Experts of a small language model: 12 layers, vocabulary 16384.
Below are experts of layer 3 (counted from 0) of a mixture-of-experts language model. Rows are named router (the router's row for the expert), gate (a neuron's input weights, with its number), up (a neuron's input weights, with its number) and show model dimensions 288-335. Each number is 200 + 40 x the weight over its row's rms, rounded and kept within 0 to 999.
Before each expert's rows: a language model's description of what the expert responds to. This comes from a sample of Wikipedia text that the model never trained on.

# expert 9
It responds to: Sports tables, headings. Cells and headings in sports results tables and stat boxes, such as team, season, place, medal, Top score, Second leg.
router,191,173,213,191,240,155,172,183,189,214,207,272,209,195,192,160,199,233,208,262,149,133,210,248,201,221,204,241,196,204,264,251,214,213,132,188,191,223,230,183,179,166,235,235,225,160,195,227
gate0,237,190,273,153,155,226,118,249,276,161,213,201,176,141,233,201,116,204,194,236,217,216,222,167,277,244,200,211,205,182,276,164,180,115,172,234,158,214,205,198,195,189,237,193,292,239,201,207
up0,164,264,210,241,179,258,172,214,195,195,199,247,190,217,218,186,157,203,165,183,181,208,213,215,209,181,186,185,187,229,148,219,222,213,186,219,179,297,153,174,196,229,220,200,203,163,176,208
gate1,183,247,166,258,216,169,228,264,244,277,216,254,218,263,166,167,189,236,214,151,216,252,221,192,261,153,218,202,204,123,207,236,183,188,205,188,249,207,143,258,256,155,151,216,212,225,216,256
up1,191,171,226,206,208,296,249,159,215,130,195,257,187,220,156,205,190,159,246,278,254,210,210,256,233,264,229,208,182,163,198,191,184,165,264,155,197,206,138,245,131,172,170,232,189,219,180,187

# expert 17
It responds to: Headings and section starts. Tokens opening a section after blank lines or heading marks, such as Medal record, Scientific classification, == headings, career, born.
router,139,187,166,192,248,171,190,151,152,292,224,206,255,255,213,179,194,240,186,221,151,125,179,242,211,168,119,233,211,243,251,203,231,221,156,146,291,190,249,222,202,221,186,237,185,147,244,211
gate0,198,193,229,216,265,212,285,151,197,199,156,203,229,246,170,168,217,212,134,191,217,217,171,199,175,190,177,179,205,257,222,197,157,220,252,229,218,218,133,220,202,140,192,242,159,188,252,208
up0,224,164,227,181,213,167,179,138,147,158,211,142,204,172,231,184,232,251,191,210,184,245,207,235,146,170,223,114,149,225,152,191,216,162,240,191,139,298,214,185,225,201,193,201,223,223,206,246
gate1,250,133,201,155,200,293,121,226,215,209,284,251,267,134,232,176,219,222,193,192,147,235,234,90,208,210,224,177,194,190,234,266,164,130,233,203,145,267,154,195,134,137,226,238,287,183,196,256
up1,137,168,182,272,144,156,241,226,201,270,139,149,205,248,183,206,185,243,204,196,164,229,127,194,175,222,75,208,135,222,206,151,268,212,163,167,182,223,198,207,179,269,195,161,178,172,200,173

# expert 24
It responds to: Biography verbs. Function words in biographies after he or was, such as as, his, been, became, being, named, e.g. "serve as Chairman".
router,203,199,240,162,238,204,249,102,185,235,236,223,186,200,166,112,176,314,126,233,169,182,184,202,180,199,249,206,189,289,283,223,211,178,184,228,223,243,247,207,155,211,215,267,273,184,222,211
gate0,166,199,133,169,199,123,283,193,199,234,204,218,272,197,177,119,229,136,196,245,208,214,251,227,184,192,220,203,113,292,219,110,210,103,184,163,295,179,229,260,169,248,294,141,285,184,313,205
up0,158,229,163,229,153,192,172,188,223,179,141,311,127,162,173,211,180,201,240,227,175,161,55,189,240,201,275,194,180,225,204,253,132,217,138,189,219,203,115,182,150,250,220,186,246,222,263,225
gate1,142,230,218,225,203,138,247,213,201,216,243,220,259,204,291,216,177,276,147,174,169,160,149,210,185,120,157,288,260,229,231,300,209,197,215,245,236,213,175,186,216,235,166,198,216,170,241,225
up1,273,247,174,198,221,214,193,148,158,208,284,273,133,169,219,183,249,170,184,287,211,253,165,236,208,183,185,251,216,247,127,243,196,246,124,203,236,201,190,164,204,205,167,118,192,132,205,187

# expert 13
It responds to: Word-final pieces and numbers. Final pieces completing a word before a space, and numbers followed by a space in scores or statistics, e.g. "pitch|er", "s|ake", "1–|1".
router,125,187,268,208,194,214,177,162,150,232,263,217,205,204,263,137,252,297,210,207,190,203,194,241,145,204,183,171,195,184,249,218,199,146,134,118,230,208,254,205,158,181,210,233,166,138,208,210
gate0,170,262,213,218,192,166,258,160,180,304,183,169,153,226,216,194,182,193,195,241,208,190,200,154,153,211,251,113,269,182,170,157,164,174,177,220,208,130,167,227,224,276,208,171,239,249,176,178
up0,248,141,191,199,189,234,199,146,113,141,133,258,203,183,152,209,176,140,184,221,221,253,201,147,199,151,102,229,198,182,180,148,292,167,197,281,242,267,240,229,254,173,224,205,210,224,150,115
gate1,230,258,215,197,195,201,168,180,152,163,163,280,123,183,240,129,175,223,180,138,189,162,207,173,157,322,242,177,193,217,200,132,115,221,164,163,206,218,189,113,216,186,206,187,144,196,216,234
up1,220,120,190,210,235,329,234,235,244,174,154,252,203,153,264,280,189,208,218,149,148,286,237,148,224,143,158,187,148,197,184,98,269,148,208,205,184,235,127,191,239,201,145,213,160,165,160,110

# expert 16
It responds to: Digits and list openers. Digits in years and counts, sentence-starting This/They, and colons or dashes opening taxonomy lists, e.g. "E|er|ste", "Synonyms:", "Infra|order".
router,202,211,199,148,203,209,246,176,176,250,226,186,226,224,225,178,242,326,157,206,132,170,226,207,192,203,184,173,224,180,178,212,258,195,151,181,212,200,184,186,201,167,234,168,240,195,216,210
gate0,219,171,228,232,249,197,157,291,205,201,214,263,205,254,153,114,143,258,187,264,283,235,173,205,201,189,118,206,295,239,259,183,226,250,132,198,228,222,252,160,150,159,231,171,196,227,203,250
up0,208,194,239,168,222,162,240,229,222,204,154,171,227,146,298,138,236,189,212,198,216,131,207,250,208,176,252,220,274,191,105,225,180,187,185,199,184,175,280,154,199,214,199,195,132,159,214,97
gate1,261,233,148,154,202,192,146,169,209,194,214,246,254,245,218,173,190,258,254,253,181,189,213,227,193,199,157,186,250,160,193,272,198,187,234,194,142,190,209,174,147,247,188,200,212,190,276,223
up1,249,241,208,180,206,165,210,189,122,169,141,138,139,202,166,181,171,202,241,204,175,189,196,111,174,147,168,177,118,253,211,141,138,220,200,199,273,108,188,168,148,219,221,191,260,140,148,169

# expert 1
It responds to: Sentence-ending punctuation. Periods, commas and closing quote-periods ending clauses or sentences, plus mid-word pieces in Latin or foreign names, e.g. "). ", "lati|t|ude".
router,175,169,204,156,217,210,233,134,167,241,210,206,247,193,234,135,199,221,120,209,143,175,203,230,155,175,167,214,212,181,188,230,207,212,189,165,277,221,266,236,119,231,213,239,181,187,242,221
gate0,154,243,260,205,228,207,142,286,217,148,197,179,212,205,165,212,318,190,197,232,152,166,187,245,131,213,174,104,247,207,204,242,166,219,212,212,260,230,100,148,129,225,164,200,186,99,185,217
up0,176,246,226,68,230,210,235,258,154,246,167,206,244,190,196,168,151,218,179,239,216,172,200,217,167,214,100,202,205,223,205,260,186,218,166,148,215,216,176,262,221,212,153,132,210,213,282,183
gate1,197,223,207,137,204,199,241,225,222,184,270,166,296,274,139,197,231,164,110,219,136,258,167,212,229,195,172,165,208,264,191,162,196,183,262,226,78,136,121,223,207,144,142,213,203,222,176,151
up1,116,186,213,264,263,197,302,251,163,182,184,182,189,149,144,131,175,188,144,133,107,288,199,234,208,201,236,249,208,214,143,196,234,242,193,167,254,220,184,218,166,256,134,187,235,138,143,143